Experts of a small language model: 18 layers, a variant of SOAP for the experts.
Below are experts of layer 9 (counted from 0) of a mixture-of-experts language model. Rows are named router (the router's row for the expert), gate (a neuron's input weights, with its number), up (a neuron's input weights, with its number) and show model dimensions 112-223. Each number is 128 + 32 x the weight over its row's rms, rounded and kept within 0 to 255. Numbers have three digits each.
Before each expert's rows: a language model's description of what the expert responds to. This comes from a sample of Wikipedia text that the model never trained on.

# expert 33
Description: Sentence-ending periods. Full stops ending a sentence, often fused with the end of the word or a closing quote (s., ing., ".), and abbreviation dots like H.R.
router:139093129151164124141106126114157167124103130145126132111096062142141126087097149136117136179144156084079155154088124152112125121177166183134081152129106122180161137116195075065151144156127080133155131110130130119102127086160101155149125175127099102111093064172115148142108176104111113127118146129147165095129063136133096077195153121049
gate2:165156114151122147083046180140086092134196126152067079138115160180069144170117156114090178181137134133154081187124119112074163082154120121092165112135146121118102131149119110085094147225103152143127138139189116132074065107131084119138158085114157162080169143128094156175175144122061141163142122159111186162100136056139131085130086141121
up2:121089131132123126107086175112087134134161147115097133117111153071072124147195131106212089138139118138124208097124117144153135138100046132130151101047104168100153085131097123152099123065140105129140134151087101145165169058093162148117115117129074151140126131067120178100141121151191097134108166088159051126113095099092133177095191118129
gate3:175162153170144166077090137133112178167197168132107135141179122118148194122129117155152133100151178186131143119189123152153117141091090152184093144136099149124153090177165150124129101156193128146136153105062060151153213145129135165111130074177110152129153126146112103128115159123137092081048104089139180167067168125145130102156151118111
up3:138192149130157109070021168067139116145140104115134064175182145159104117164157066119161138224135091159171111113176117127117137111153106100146152103149144127122116101098124094155090045138147136101108162153148111120155187102082089140161173151122090113083128110122119174066129118139132143174199162095096109134141152057118130165160121108180

# expert 41
Description: Auxiliary and linking verbs. Auxiliary and linking verbs right after a plural subject noun, e.g. were, had been, could, is not, would.
router:125175077107175109125094162078022103062186109083121140102115108145111142078136120135157113150149124101107119087123042087153134121152109125151088100113170095096126158075150083118090099171079096083158071141115159169095099126159094142130134145137081103136201098078106145145188161089154111084107174139104150106128074084075104099126101177065
gate1:118098078122160128171134101152162172088107126072184155122109161103149080156185128106138137134130108127116099074061094090160112087118164142102137086173109070146157130128084114129081125115128194081150106110116121147187191128137133167128153121082055099109143086086155105119143102142144141026144149117099081048123162167124156127137122117110
up1:121092207130120165153143076098140124174110124145083133113168172151133144130120088087109176149104109123140124084132070187120154099124136216115133169128142150131082116147127146131101153129174142171099117140116091072124058088099108162169048137129128121141122109156171084127133097135070215119064133130080123144114160138154133163125112128087
gate2:106076092113134135124151123092167144110133144092178135098115098139131111121172152111097095173145116074104185073136133086141163153094128112125157172135172167164168146146114149069154147145090158199189148107147195132135112189145117121161192130087129128078170078155138206083159108135094124162091080149169117101128045125139126145119096074123
up2:174138173160071141081145152137045168134126123176095149144143107146188162152175135139131143115107087105169095138069163135101124137105110201144169157061068139130185065120095111136123101052158125147063127103118177110155108094152171158133105123141124104168127108121143093139151113101125088089129142137165109117088150144157147090076204102114

# expert 29
Description: Section breaks after tables. Blank lines and == heading markers right after table rows, plus pipe cells and row starts in sports and results tables.
router:150085130188161121145113115159066154099072104165128129166140154086101118120132093153121174119141149116165125087149151139185097104139167156165088099121128070095082110097167098200180139104117073108156116083069099198172156196181129111066155136180175116138158104156178139126113180090128125086107088101120146125171154136123090096141108113125
gate0:112128161145120127181096154153135168145108108126170122176081106127094164117178117183122146211164149138080065118191175188173097125072186145159088147128132113168133123135098160133148136177131110146126095109082172150130158140155173084103111070165104125166126093122116075149114151147143172128121065121130174142116201120150142135077115084057
up0:128120061125133105151157166153149085126176129086107105089113172108102139122103174144121137132069138095077135173150060114097127133122208125105145124127082138161135105097130114104059151072169138159140069142173141115117119099154040087065160168148130145108158150164106169145070092133159185060061114153147160127137141133148135142139129144118
gate1:143118143143107175106126112106204066115133115086067108106047141107136139122126165152111044140155121103126155102064196108136126119197062169128217124130221171068114102084171141119159140143113109075133160100090131126122082134097149127169136184135115148160156131164114159136111079152132122109142172088132118087177169072110148099111099140156
up1:122053100103185138081151101167193145118123118136082161086117141096107186147131165119096090105143202065174187133144146125151141078103114109139159187079098152067128127135133131190208096165123129119128089124162105148100158165164151105211112137118077158096121130157106161137114176109190136066094141165107154102156129175143201099083133085161

# expert 8
Description: Infobox field names. Field names in infobox lists such as Stadium, Arena, Engine and Surface, plus closing parentheses and word endings like -ts, -er, -ish.
router:111090099137132124127099157136103115170100069092108090202106130095087080109143172129147143098176114085113103116142139149162106104142164141113115169093178109171167138109156110178142154147098137085130063122129161156184091152190163114140116147140081115164108156109193153153197141134157110136061189068156055109193149108131097113114156162199
gate1:164189069201069127086139154163136138134118114206084147130122124124053136165153186116098117107128109064163103140142160108103146169063098135187149082113152126162137093145138090135128118166136082121150124162120083086086135151111140102186081127110160109135153095076127066139163176094132128150119090113163055155121131113184121107102154151180
up1:113137107065180110200123103146158126081153150125143103124068128120147048077137107147186109124154101106156170121171143140130154086176152101085156179130114124156147203169134153167099177147100157130095112058150163133170143169194182154178148121123091091106128123147140183164100130179145101098122149054184147087156114137158145121172113115080
gate2:090100208133144090186138091175178125081165098161125118123124134187191172216114131087079171163138151057145164050120125166156128069140155111137142146117116098140099106144120099172133129164109117110094164133114128115107124143104148183093183134116158137165132128092099078149160103213155140194133105169094126095104131159108146094125122082150
up2:145133097149148142126138158160145146106177100147071123086101122115116141131108132088099132127151126131160187206075098135115151145109121030158142126085133097094108159135147132171130117118154151086180127109143117151112132136129145140131100139104114139090103154175093140121144087144052110156134141078111164142154076146183125206099112117117

# expert 60
Description: Partitive "of" and word-middles. "of" after quantifiers like one, many, two, neither, the last, plus mid-word pieces such as an-ime, Mount-ains, Mar-quess.
router:146114184142133141132106141059153151187130155158130102093144171123168092108102039109106050136125169123176081140168198112115111128090114084118156174138173177111138110137075153160159133099154118175112182083128080184183151079125131111177104083159111169193125097145121092128148115130122163110162130139172105136101172122114108165131100132132
gate0:135106152141184113099135165150159090160168113118117101142094144099147100108168118119170105105115162065165154192081072205153088152185106115070096164163173199120128113144109161165196189130058108164149153141164124167169191163144186135175136137163133104084100133100106149111154149105143144212110183132150097131176069130097112151117101137108
up0:117174141087154047148103145147173074175105200132107080127129131118136127083082110086220118136106139110145084170172107105110150091152102155106141129098120152120127157176136133084200104116126083133070198090116090116110126107111127081163109147150152100141146161081153069123198126107160161166138145070160124109142123082122067107133194108203
gate1:125124183176077157128122145115093135081073138183128115109134146177115190142077125052102110131129139081120102117213109077125149118078114196130147077169070152088137168120109153088141090054141089089122139110152110094155131106099097105145085103135095125120167111086129109175105205064113144130150111172095116100093089116170122125100099134139
up1:147150117080054107166060143086143047157149125125127135155125082171156138140186110077122111154162157154132120147088076116126129160161086121142147144201143092113081172104188085149147198168088147120117153053115175118149110129118129156120153137097128181122108115157085094158187144144116077135100097133083109092094161107090135097126148116085

# expert 24
Description: Foreign name letters. Single letters and short pieces inside foreign or unusual proper names, often after a capital, e.g. L-j-ubav, Dj-ú-palón, Al Q-a-eda, L'Amérique.
router:106052160122090128117158067135141188132111172165105149116207073112108126130157114138145085110124170118092126096097200103134108097070102106167091071124070131134176086099108124133152138137146145159112171091076110114176141133156127067116141160139149188159171131102164135157079137094143140081124107141084086169165080076103110164094132115109
gate0:049126151052117105139101155080158144111137196085198147141135102176148138097093154158093105102127168192133113125202101169077162176164151103114122109197121120133131108106149112167075076081171176162127098092138149099102129132082098132042164111124150137141176143142082118127149134150127118084133121172102145111099170170162126146154088155084
up0:116112149072119081179102165118202146111107195184075132121181102136148127105093126066114120090136168162077123161102140093128132128172153072096103121157111169114147107109110178086185147109144128158153137114135108177146198062102148119114150121116131113136221099167127133153084176128114128113179086175109090091185128100106100102169124107107
gate1:141104143207156162110153135116100102086149149164079108098145112175193130184178120089132085133102142122138151181117147140175100100153134037194134125114083186109120105149113100128142163163115140136106146076170129171133118106124152133144149105122114191126153177076130117151061150074183161108102130168150132111135105136086132119129087086176
up1:095082174094118120143116122098184105135171182144103080116161124119141109059119121145122035109088136173074153132126112125120157097159089170074133109159155132087123101144069121070167179138106069145126157134172130133127151107098129143127089161125115154160152093077155077127088151150165178095115101145122108108140140149139153135124149035119

# expert 44
Description: Word endings, money, votes. Word-final pieces after a short start such as aid, oted, opp, and money or number parts like million and 000, often in election tables.
router:112126122144098113175108089105106160157063143099080140082113148083122056074100151143132114119166114169147092097089189119129118124117093186093093093121111087157160156122146112100161208179079117090111143146062118088141080130162130074144106114168127116176132113084144150153092156148154133094149143080119139179132100137092117120171105179118
gate0:115105079111089164162093090044161107143155194139110106134147140075105124092169148130139114135138107148138101129131087092097117099122134134141159197144112127082109100116154161188141117159110095115151162150098094114107096130105167164067154147157144117059162134101117160104136166144104145111158079096039108161096156114133116177190110124123
up0:154127125129131139137166118115144084144173129137136115185141120148082120126079152109132159131102102084121154081137107136148144173088131120226145138111122119155092128068148109103093117117124100157113158093128123114087092106149139150098142101120160159118121107071082076070172180141100166132134072131165097140146105138137122169167162132125
gate1:190096120161124144141099208145138115126131070136108094142139149091049048090144075113154128117134118094143123133121117097177119109087170130204136039077200128089160077180136125106071087091107104090133126163162129133131166153116148164185215165100135095133215105122132112112087176119149153125123055149146062130163086137134094135149132051139
up1:134145175096132099129127120105189150144128159093127115125148086090136091105095138122114106095135162134120111109150187137195132085186061105179130187157177132135126178162127154079167146166138162080116138103103128138186134225148105142145104083148137149075140122070162131177171106139173182130151143062044098145163149077122068152125142127150

# expert 6
Description: Track-list numbers, name titles. Periods after track numbers in song tables ("| 21. |"), plus name titles and short name pieces like Dr., Sir, Mme, Jim, wife.
router:081114184137114169104154108157146177198081111125121124105186058155090091107064138110139110119121173105109076143141155134137093106126141150140087104103093126149191066117142089133166131150122104140156152136106108106139128083141119111081134146170125110070145108096185108128103189147180174149174109141149071099107111160110111169126214102111
gate0:143130100171149108130092121124119145110132106121135153115195114084156121199134105121118125087114156125147107137088085087141141088138146083189112070190097097113098136136101118099118150107164106085107145151070128183096114139094120187102116156153131102091132157122092110098129099124150152102219130145089102114104154149115130124105087119161
up0:104110192222180067165102156095178110142076159130104137149175083178128078107116023105129123133090135087146134151092100081114091099179105093132107100120089085155136102090154124119137091063175078096157152114125095148194155108132156146063098166140078151163128132121163137135124157136109108125158141054121067070168170126095161127105139080131
gate1:158115085154040162096142143106082119140162134150109162161096128091067058139123137142159124089064114130165143125148158135087113070112108107074122122073161067104105101115107140138148104080067115109137078125112083147138057119094158129125170172110145163126129171125141178124157136098108133164141128074159091124134135070126160161116153054148
up1:145132156114150112095134155101172101112131108174161087132155176120139169165183140079106091171155112141163110080160108068109130119110044161125140093135149179109105122103103116125084174151160145127145114176109123081113138155136111173127131078086163115146168085106179123181228113123145101129147101200103059134087132110144110181148092160157

# expert 62
Description: Quantifiers before nouns. Quantity and variety words before a plural noun, e.g. many, several, various, other, two, some, and the word of.
router:110177115137116164156129176095166127076087119125179111129149121125124137081063139096053129094137098109142139111126137117142124139147078173107156135177162163160136167148114183106132122137098092157075142142168185156078148097097129154192081121104098080169120131124136104137110113092080153143131156148123121120150156091077099098122041115107
gate0:079138175135112148121203108147113073166109107134191166127086137071161103158148140072116111111156161097166131120148182170089171166104098171118152065105111136166164156115092121148137121075120154093091148150134169130141123066150087053127113141126108079122071194083122132119145160120120188095127175141187173154132091131128124134075107176114
up0:102177180145133138147141151096116146069147101121151111140109122153107055113086109107104068084182141188104091105106092084169100086148098124189087105124176126173092085097137140061120128162119141152132110112104154116174140092141117102113060116127124123173126076136158084134108118114116119056176113100100123117075150100119098124172147079101
gate1:086122124130061199117163134122106107086107122101127128142170152103089208105107128111140182102108126160148095104217186121124124090108115149008191089081142130146127148130115105111107051119141133182089131122148090138154113078084100072159127112115148110159122123087188140224110133100113155114081044171156130129150100105127144121084133069129
up1:199119128076214130092129182117155124141124110152127117043130126132187105130127133122066090145098077156120098102168133153156066182117154100236192176123131146130146149108128137145163112083122077189098149084135170171118114075118125112166108141142112088143148148153087168106096109124113105208184122150192172128121066097132135112136126095150

# expert 14
Description: Main verbs after subjects. Main verbs and auxiliaries right after a sentence subject in narrative prose, e.g. was, founded, became, host, operates.
router:118152121098125119132105115125192086178138156091123144136158150079121075134160118118092200109104068145093094095126126108125147135147096085166199168132150111113111161162122154109125153142104183103118085109115086108176118137133149160141158132116172132134135158165038082129131137102159111100132116117109145105165178148138132171174195130141
gate1:158103124109116130177188068110139139110136152076134128156152161155124102137103099067106115128152133137136106103129203135109134153115108087126092119128167149183102099138088105130154139151126140162083122062132090193117107110156154094145144105128172167080124089152113131144106162154143158138177077147126093143163138172096115179131131162127
up1:101073150095127121178130133101164094124141065120093124128135111098120096071181095109074143090110142132146080111158133132134090141128138099171185135133136118162152158113085171151115153112093128123069116065123108154136148145183159094189131145157109103084114136145138135127081139073154186159133196134119119107110168134098101113174123164138
gate2:169160118088165119098049133092180091166123119137171091131136070148152127115113109108148160116147105178123082067107099209133133139162137102193133131226156095087089144170052094125168151168117177111170104203126111142137150159113102115088143142154136123056125111087071086117129140152167124177131137052102097161143144127106109171124125145155
up2:209112132153146137169104117118152128143142155105147116136054087110095117147102115180107113153141116127084123096143134119161088097138093146146105126168116071114085169082113114156104113145117071182173148181141084182120176134099159151114130083109083155096160078098122146146150161093130215122121082097099189171146101071126110148122169071188

# expert 30
Description: Field and occupation nouns. Word-final pieces and nouns naming fields, industries and occupations, e.g. archae-ology, manufact-uring, literature, politician, actor, video game.
router:085140101073134117108180080131079099129200106074144129164127109136129083127072151110142095073110093072126170095137145186156140150144172146091163169136210190133123177184208147062123150135150125170125097083171163115091080145095135141132100145085098119115101150073122143175080138109119160103137145104174140128134073142135103133178116189109
gate2:104088091091120133166172096156100091173101127131111125117171174174133098108133052096151090131102112107141114157186121139102133146127139080146151154099140129097151103116171129148132072099144076118128123118078139106099106040138074093154146138050118150137150099170138174139112077104076141143117124085155112099093095104141118169144135129107
up2:107168156127080095142112140113134106121148110110141145134100113065152140123112159128132147078154071114133116167138164069084129173153127152089140136139125154095143182078084151078141069160111158178192109135155125122146124162145218237110138136148094089116121143096162128162120153129060190050109168094182150115149083119167076114108129160151
gate3:061190138135136144116129135117105139115077130070159131117125115161184138101124179086142084185123162108116193113065132193171120169153125092107063145108116107122083154138155060134095146110113175135092119143118119095119157151112107134097092109127123114175142100163151128159098152179127169179148150058073091120169152136094152139146108159147
up3:086149127155147127116051152147127121102141144110148152158098078134125109099127164166138078118106060146099127152110108076116158104157089141154133151121097070126108135161119118108105134121087155091216114155083184105108171184150087155136105145140156100055132171140151151127176113120120126080156189129071089124149089186142121128173110088102

# expert 10
Description: Prepositions and articles in titles. Prepositions and articles, often merged (of the, in the, from the), inside or before titles of films, books and songs, e.g. The Girl from the.
router:163113100107113093168100077123202095133084125163111115106121079137092111113091115158152162083128098126153072132176132131116118142155178107160158078158127111093055168091125173156136118083122121089102137141116078104091168144120145160117179176146131146102166102123114115101163097176077140160147046080153104124175173115107101123122146196131
gate1:152112137079110154127108122102109174102176106108106154154090133107131134156157128162140191117143044107104112143084181171065154141112112145133122092139138139119085133162157145113087153143165059114131109043184101105102105129172132120143119128088172063069108152183137119157116126096126197145092144127115134169044145119174175157055142122066
up1:121106129134172112081125084161124100062130100139094133118140104160199123129151096125130135134141077106090097142120089169134137167134171143157123147106109136150087159129104060100063178116179066115193123119116134068091103146195142061108124162098102067104163118093156147124105125085176148177124130129126103099084131193165115133160041142113
gate2:152117051124078111141134062145124137109083126087101136120128125085090125094130155145117160118161105152157143131189170153112141173050151081214139094134127100177136142136130128141107117145133149140110160125117138148097140097106133054121094167132150171046147092117119109123104155143150099142142049100164079137189149158120125146107113113084
up2:088135158183175105183069111084153180123172154094139085120135107129166121111115117157103135152104166187120114131193071088096139122100160081162172119170118116097098158113136134111079107121162222096109116077117102155115106107158131156122154138139083097129133132122123135122135128147103158121111124091078137134089123142164160124081082098101

# expert 5
Description: Short vowel-consonant fragments. Short word-start fragments like ir, id, ig, ad after a capital initial, mostly names and titles, e.g. M-ir-iam, M-id-way, Mod.
router:141112169115125121150147177099166117146155110112102090148090182155126130075113102135135091101121186160118064121161158119120098100123078135084094157112148158134184113111091135145178093074094116160171160107110093169123105093159136104079174113172097160133136125119126136190135133100118122198165175064158100184150183087098121098077164099168
gate0:152115133090144142115167083143136156156156193125134101084095132060100132090081120214120114094126126130122172126180132125100114058154157122201126133118147185149139057153125102064106138078147136161175134115140101108131135116129176128179087100142160088106050110114161081182180111107097127109097113079172134137223112172173100116108171165118
up0:202194084183076089099080176119152041152128095147087102140187157096124216150166146137102100133119118099133115153144097098029095122143159106142088130128110126124126102149118112142117050125176129083145138234129116107108139100103148163095138130124142183084162131113105171102099161120078107104184160133167099123150179094093129115138134175159
gate1:142109129146121176082156139132131137195177162169107142124116121134153136151116122144098138166131097176150150196131138183118126138139089170087073192137070108172105117092153089173152114149144151130137152159070098124107123101128139129109140182119068121092081166223102122090110086091157158100185132125132159157103165081140160152140123115104
up1:106154070133137187137167115127089100084111074101114127112127145167114155103168129189159143162130092136135159105190111166143141093139190173129152130087107108133086144147165207116126156163124118174113131108195156079130135135097090141100167109120135166147181133129061092101090151194126096105119136186106149141130090100135138126127094108162

# expert 42
Description: Location and copula phrases. Copulas and location phrases in geographic and biographical prose, e.g. is, was, next to the, is located, took place, came, km².
router:123130160150141151153123109158123065088191102139091111071091109148117067073133098030123135171100159117117140154133069154165132127175103130122163134163197104131180138097067174121149116089065177141164104126085118133178111113136141114101111132135114118095157098137135127106182112105179155081082115109081173085159078083094117161180111102097
gate0:142153140182146123162120167176156151126144122128116157149141150166112107108158125106133145153110167129133089109196135100141112169103121103146157136189150187128091174184155101120085164045127132081108186150045109147100123090119044106081110130149153128118137138191092125109147126149147107167119066151124116120143105142069136111132117136107
up0:125103095094086079140097135170111141117132113103083136157093149184138183080134158193128041137099124144163121098067159150106155154071155141220097131091126091148114122152149108165168131197120097137135174151154154092060155104145123114179133062135155174104161180096120147110121192105174107061125168128145104124046156151163108143132138133118
gate1:164040155089143108062096092075157098126166129185119088125083060161095126171107097097103141119118071124096150112091151142149138144160097130169092084071113042109104101098064107093132155098089154090080172130135125116146070123126089087074136130105122140129123149140159136130208103141082144137108138134164153139107152155166127116112105162127
up1:159147103147074104182124090106099130130081118099195118146149117086112129101097136150118109118152064143156113072148132149132137109155191178115104160097060114090141102090160106149091137129126089121080135135173057178140214129064141145123145132146075193184139133157099128120138162123153081091111104120151115107140171157074101126160134121139

# expert 53
Description: Periods, and, German ch. Sentence-ending periods and "and" after suffixed words, decimal points in election tables (+0.9%), and ch inside German compounds like Gesellschaft.
router:169064152147162117110085092090060140144102090105148111213111104177213173078134133116171100186137129127138131139095107146165135176120141152160119179079104135124114091108125116163148129123113096169165123131140112140070095133145112146099123112157110119144168070067137103159072154116098080095154169136163118079102095120095112159126104137113
gate0:126075154102124098100149081118152107125127102198124123130177166127115135102201179084094156110156157135161139214133129125110118158128092086143098152163123121059126121145155059150128162106183124096117123113085070149127128069172194086071122168123157154082133102110103133132147119145084182161119147093157167131117111168138108161159079162095
up0:176090175142103128133105116112148147119080094134160099161144192160088129143086153111160131094149093157148136089122130107120111128107088122138131103138152130166096080079156134137079136067150145167127100096145087118118104106154116172121157122122177115113106096207131121152140166128151173120123121117087089150121116105120093193169148130074
gate1:143136148149123188092108131160136159137035112133149116136193122136139115189070106150184142118133118049107138134129127122080096151151181131175111142108092128100139102171164066139115146083176182132104102145078107125105106150114153115059152173114162131021139088092111145127110133151097060205109124148077150130149087123121151165167141160178
up1:105230106122145174149123165145090106154176145080114126162159104150095100099151138149206063124145104175140137180105157091100067093170120133092138095155158145164155163108099085132156118140050191145174170129168150146129119094126115118140087102136096067122120150158156136090132151139115138106092127092137092122200172129150159085144158167157

# expert 7
Description: Capital letter initials. Single capital letters or digits starting a name or labelling a group, such as Group A, Sheet A, the D of Detroit.
router:157110135128092185128196147092085158046139092116186114101139100082104123189105117134127109149139148094133112131080147204136102164161089131140111150149131150138146162091061173158096137137070113136174114075149169162102132118147053198160083124137124097124109088154160175182110148104099149154071114110146149161123086132126138084103079158057
gate0:181101119109093207098112161123104111115170111114182130147148150159064077163105128104118118146145130191035140110104092125144104085117099153145125183053112115130123112103107077161106145124116093180143061122125122067111136074121085190085191185150098104149119132072154186118091081087132110136131192100113116109181128166125146178123124143123
up0:143149094106139180156135163116113180070116114125145099192158139164126109140114158082168130147157130153177159092085091152117121110110144183138127109154111118157137124092102045108104130130093131123106100134162174123153180150147144133091137202106099117135115086122135188103069133093171137156150127133102073167126115094144126111084141124156
gate1:132156155141110129134130133129100173130128109157144147156159055085090141150117094161125139117136133110144131110090152137129116126103160128153128114052111124134106089134104082148171145089144125098123147173133090105115151111115173104098119185150113130119156135161173160172137154088042147092144127143111067146121041155066099139138107137114
up1:093152151122128182153203173128139134148170111136141168057107097118072202178099125123131157173145177111103132164159066202147121130070083093152124117166123152143187130144139100138136165172109180171125166166186118093118144166161106058140138174146110111124151135131125158116099177048161162078121074147153094187143115047120170129109085089114

# expert 17
Description: Quantity words and numbers. Quantifiers and numbers before a noun or suffix, e.g. several, various, numerous, 80 in 80th, 60 years.
router:171146157119116181126099187060214146133101103120147115119147134122055039097135074087096105147137102158126125085176190130161101135156123119095123116176160128127103119115130154095164107206079068161095127146089144160166217107151130132160123200134165171136145118119109072172138162137069093124095081153095097134109132053126107107120113091086
gate0:099122103161144068127084100140111131087170118106152117110135080130172100049114128117111150142146104149154118125085160107166110148131146080156152091148169110096148151091104094121172120138122133077151117060130180183126159103169080119172119114118160116097167157109095165150130134163140167086072124127112209128129117150159121126126135096146
up0:127089108168064110141114119110085056138066119085137109116111168114144106145112154126177115080124076137124125083155101120141124126145157141128125099142094117154084123066129109121157110130100113112164129103079101100114171063147058141148161169134159150109178153127114162139104144109141166120142137088103142070056191128084114167135124199093
gate1:189131052140178120158187096115136078121142149161166099084068173169093127153105182164110160066152133151150182163143131130140115099131132120134112186155154190191108085133108217130118119083161124178185139099119140116108136136138101151139183182127128139108103188076174098112106140135166125139113140157197138154096105097150094156136130145117
up1:128159118065147069117146088150062097184133127105102103167161152113133113126132116152183147104088099137121118121135089107176151066112085094089124161176116118200094161100156103170114150101160197098129113122114117125132091093111137156079153130134116148116144160140080095104132068159118164154174164117083071134126114177136091086176165159144

# expert 19
Description: Prepositions in sports careers. Preposition plus article or possessive in sports biographies after signed or released, such as to a, for the, by the, in the.
router:090151060112139098130070125136138185097104129092162144121183142132112120113110115162150136081114168177159077119177138103122111164147141085105135119184146095128122171126109079135096083065128175070070136060137111154142125135067082128116137116137195109160168142185098175099134100167142147160110160109180169160120106127106142094104156159188
gate1:074149154121101117127114137102068109140122113093104122203163148092117170107138128163165130101164102100130165144157184139162143079142132140118085158118200114105067158145098093116057143115188173204149076079145117092129145091142142165135115097123131141128134104134141166166166093140081103130085133064097144126125163115187100107180148131141
up1:109119080118175099151061128136147171145141121171122119117161145066116144139168108158118140137138160102083085054143162098128106130136170074060128148124173117088129136164136072193146107085093172055117136141102153145155144160141090116118121120112133153171083097176056131189084129202153065123118161136186113140155151137126130146139163121177
gate2:100146171167137131111125145145080118159127118154169126160145175113167153144112134125193136143112155156144148034165128146166102110144142136078112156183104105101113135146119089148212141111177167066086159146113104143097146086087148109129153140125115148157137144109161073152053160156181153094099101153085100166121111087098112053073194158115
up2:063184159160125103131106188139130129156115090123156122186196135199114153080164112111125088193133123170192112143156066146122121123152123136154108124147141155141178125119124125116071133153131050074116150132104168067148111109124116123115118130127139104153142145126107135094099194097112096144127157106108103126096104074116119117145191104178

# expert 61
Description: Reporting and creative verbs. Verb stems and participles about publishing, reporting or making works, such as known, reported, stated, directed, presenter, often after was or a source name.
router:110170131154102071195092118176131106213102148144124123125112154111176100108141086114103121123141074082168124168139116109175094108160124134110143112170178139156075158156169089137107158090060103155134087125109128153117133121131109144131137129134093079107112145106090089124156150143102142179177122102152070098161107146150110112175169164162
gate1:134147149141115106124174107135082090147166170123135132132133158175151151133122067139201074177079114123134118234116083086109150167074088141093175099161124126158118168097125188127117101185126070160119144083095132149162123050094069077158151181146086156125091084197146131097144140093123087147140167142148107099096080110146139163126102146123
up1:109122165113142086110173194077139135101133076083132147130062123161127067081175089181137112086134104119162128116169150107111147129102099134063194110145201106100151175130152181200171072121118117144146096105148144154177189181188142145133143095109157097105116108179110147096129135107140164121156128087107100071111142167154112128120075109108
gate2:175135235111193120117154170189157133149139145138124125084102190104199149173070153120121140110126154096115143100148111134143104141107121160084148138135153211120053135135088117143104146134104105185087090121116099155092181146167125163065149156130122093101081134162131137169170156131152096155122100243146101127133109198131112102154136106188
up2:098152156085139110127186173075104122112089111111161122167095149197131081087114109122179136109163155107148113134142119117116147145120119096062155153154203107138084161130141171162200103130114156088183093113153148142167118206186195127099152140091076098105105109101082137093065154116093052115163071115145111143112146130176142104095172103046

# expert 47
Description: Latin species endings. Latin name endings in taxonomy lists and species names, e.g. -idae, -ensis, -us, -ana, -um.
router:135131107119127132160148141071143114079193079088116104169084130170097162115106102117114107086143105099158179142070091161101132116161084172124074108105141154175080103124159172180112154116095124114077157148172120125074184118164093115098141160168105106087123112138131143156175152102164175076086158094138092140085124126108110156157106148104
gate1:163164130162117119070104112141108141105112103053096159135169165090121087100081130122134130080117146162101161152119101120124133139125130213139090077058131148147135058129160111109062082140100220128137155129122092117139125121089215148130104110153148124092097133105150103157141161139098166071066200117097108168154138204156147126135130154064
up1:097115144101104140096124186109136153189068147169066146100161123078073189111175157145189079126161105117129077124136134156134120134111136106142126191114116101110134073101103142149137150108121125129113153132092108113147145100118150082159114117147134159145117096135057099119092146131141104098159127118100143160163189158121122102107163141131
gate2:144132149158101157134106127075142138195107122161138125179118093093108143189095140166156108179134159152132145075133091081119146084065073145125135182135067112114104117119154120183135155128163150114137084161149162114116129193129111143078125114149109111112127151141123149160169131187145119153180131133119108174136186090046113135140131161132
up2:140176141079053145099125158155096071111066133105153130149149185122059194124147160130164078149132097081159126151132124128144111062156135055075102154111123121104147095096131162136086101124071077178132080148072178128157155148083119091090153172102140142181198116102182128153113114141166082156157096144165137107135054105126122169138116120228

# expert 38
Description: Clause-linking words. Conjunctions and prepositions that open adverbial clauses or phrases, e.g. During, While, After, by the, with the, in order to, plus title = marks.
router:118120168108162104141140040134118148103146170147086098070083057188134135112089150191091147160102131160114131168133153080183126102132136080133115146089099087085188141118070120132131134142202149133076182092171094156163082097147140110128127122129099206156090120163145159100146096129091137169172106122123142134135128125114121136120126076147
gate0:125126159116090139170144118151096142121165140151099145111160156085140185176100139171137149143137137130151144147125181177152115129108175086074065106075122156076105139145107176095133118088125179136101172110121117146118126086116103136153144110189109152102156147136165141224062130111141121120065179105112103177088065096109161153132120127099
up0:159084135126098086207157126091137137143160137095178137126100114091114142191114144133163105105131125149143127095109162099140156144085157110117085141097164123075186149101059139195114167087161157156062127176171105119130121118086103136140148201162064182124171093143115132168110124165067154114085165170132114114099128105096115182104166169092
gate1:120115192090116075146191085158102142062162093135131139142145157145139190114081148092100073146131133155181179194082143151122103101156118105155130130121088128094155118113107167127224103168130156093161159141173150112111157199149082123140139084140163151136100186098145103092109149115137143105139103107110119112094030149087145116112104108204
up1:074155119129122162121099163151127197200063170136144160173176126125134131164188136121167071051107065088143115066146123153074121197094111165114134090134095180159123120181177151074096141144137073172131125115125140073142178158091141145088123135087126138116151119113105125126143127188200137134129097126168113145188174143187151151119133158100

# expert 58
Description: Sub-/ab- syllable pieces. Syllables like ab, ub, up, ap, often starting Sub-, Cap-, Abd-, or inside Indian names and words (Sas-ub-ai, Sak-up-anire, w-eb).
router:167106119146142177162149112082078111149154085152107121162226185149081167104127169115104126125139150146141121060110098115151126100150132159125126180104117140155104113115092087137161074116096156113158075110130140104151180106145108113052180120158099056156156083095192127137165130122177133116174148147138139123096198161063127164145103144154
gate0:174133085150107225122220140142154151168096127182083197099122130085093165141121181131148063114171088100154113148168161155153149097130162130148102133116153175118220126180090136167188126103091087154119152103123147141134129110107148113130111150154123108116158139162127176101164165130186139173147114082143145167170170127097143179098131137203
up0:066075102146068117144193133129126113107136136117143155113110116094162103094199104181123058084156137146183137157104153139165133100159185076105154197128171112088163164135142132184194166114125169145173142127145192191176168158158154108161073133128142155123161140135221167145119137092179109122143105059174152085143129149166105148182099129127
gate1:142098083128145091105132127118139157144128122099128107205111152144105094098171056152154140142143123126166099106128103144107128122145050162112134116129110077166134141120103148201101108156084140121131171198116131099169029131130178150125120222100132106133132127158109079071146099139113050136121134075076123122105161092149104160066187126136
up1:182154180197116064144103104084163139112122131174141125139096155085139118112105084173101078134118107071164112126069111092060105109140142097117145095065102148126121088126119120122121125174168081149151182152132092101172060086073194085097074123161194158118122145159165081103164138130134126210173159096097059102160134165171147157111148099137

# expert 48
Description: Line breaks, section headings. Paragraph breaks and heading markers after a lead sentence or section title, e.g. "==Early life==" then newline, "(born", "(age".
router:178130087172165114136138144129133108105131095152126138072155177116114110113134152056098156132144158091068162118161084193059134142098121113149208179170050152166164102174169168134119083147196108175159088082182134138121117161108144141104154144071145111127117132158069093144112093102109126098099095204120142105115129132140162115113083043160
gate1:077130129130124114138081094116209191145198111120157139116159142104115145148157134085145200127134147120103101134121109121085079104113142085139105146164151168158118178179110109114075124129190165145112058120117094158136145083158110075077129122126142083094160169212153040168092186132107117089043096120096124108146189192065079140142145110115
up1:135152142092126126119130121175160168124179142112099164165127068147075090149106105124168174134111139159138165067124135233183155104132137148133097153136184150126129103148146198120117148164123147146115110147123104117086153108097123172157131138116138160123167143144159122158161139106087138182126132120140098130130149153163145159162128132096
gate2:145140040125113131142148091065136128140079117155094090095118163103061086154161145095136120105120143141137140167150146125155101112153137112082120098141155109134099090147098139128080136109108108149132163180152135178179124167134112103165130161118116092093122099133143113148085111145160105129143108164094063061066111084078124115125152112157
up2:145119088127121163108153160108090076121133131034206135153124151083180089119137137153172097080147077123124090137074168079088123098092081111090167139061117105172137159088112083138155123097168113147124144154141077102164128084112116165120102093196126078115091133110151180178165129137141083125117168086185183190136087193129151157131162157129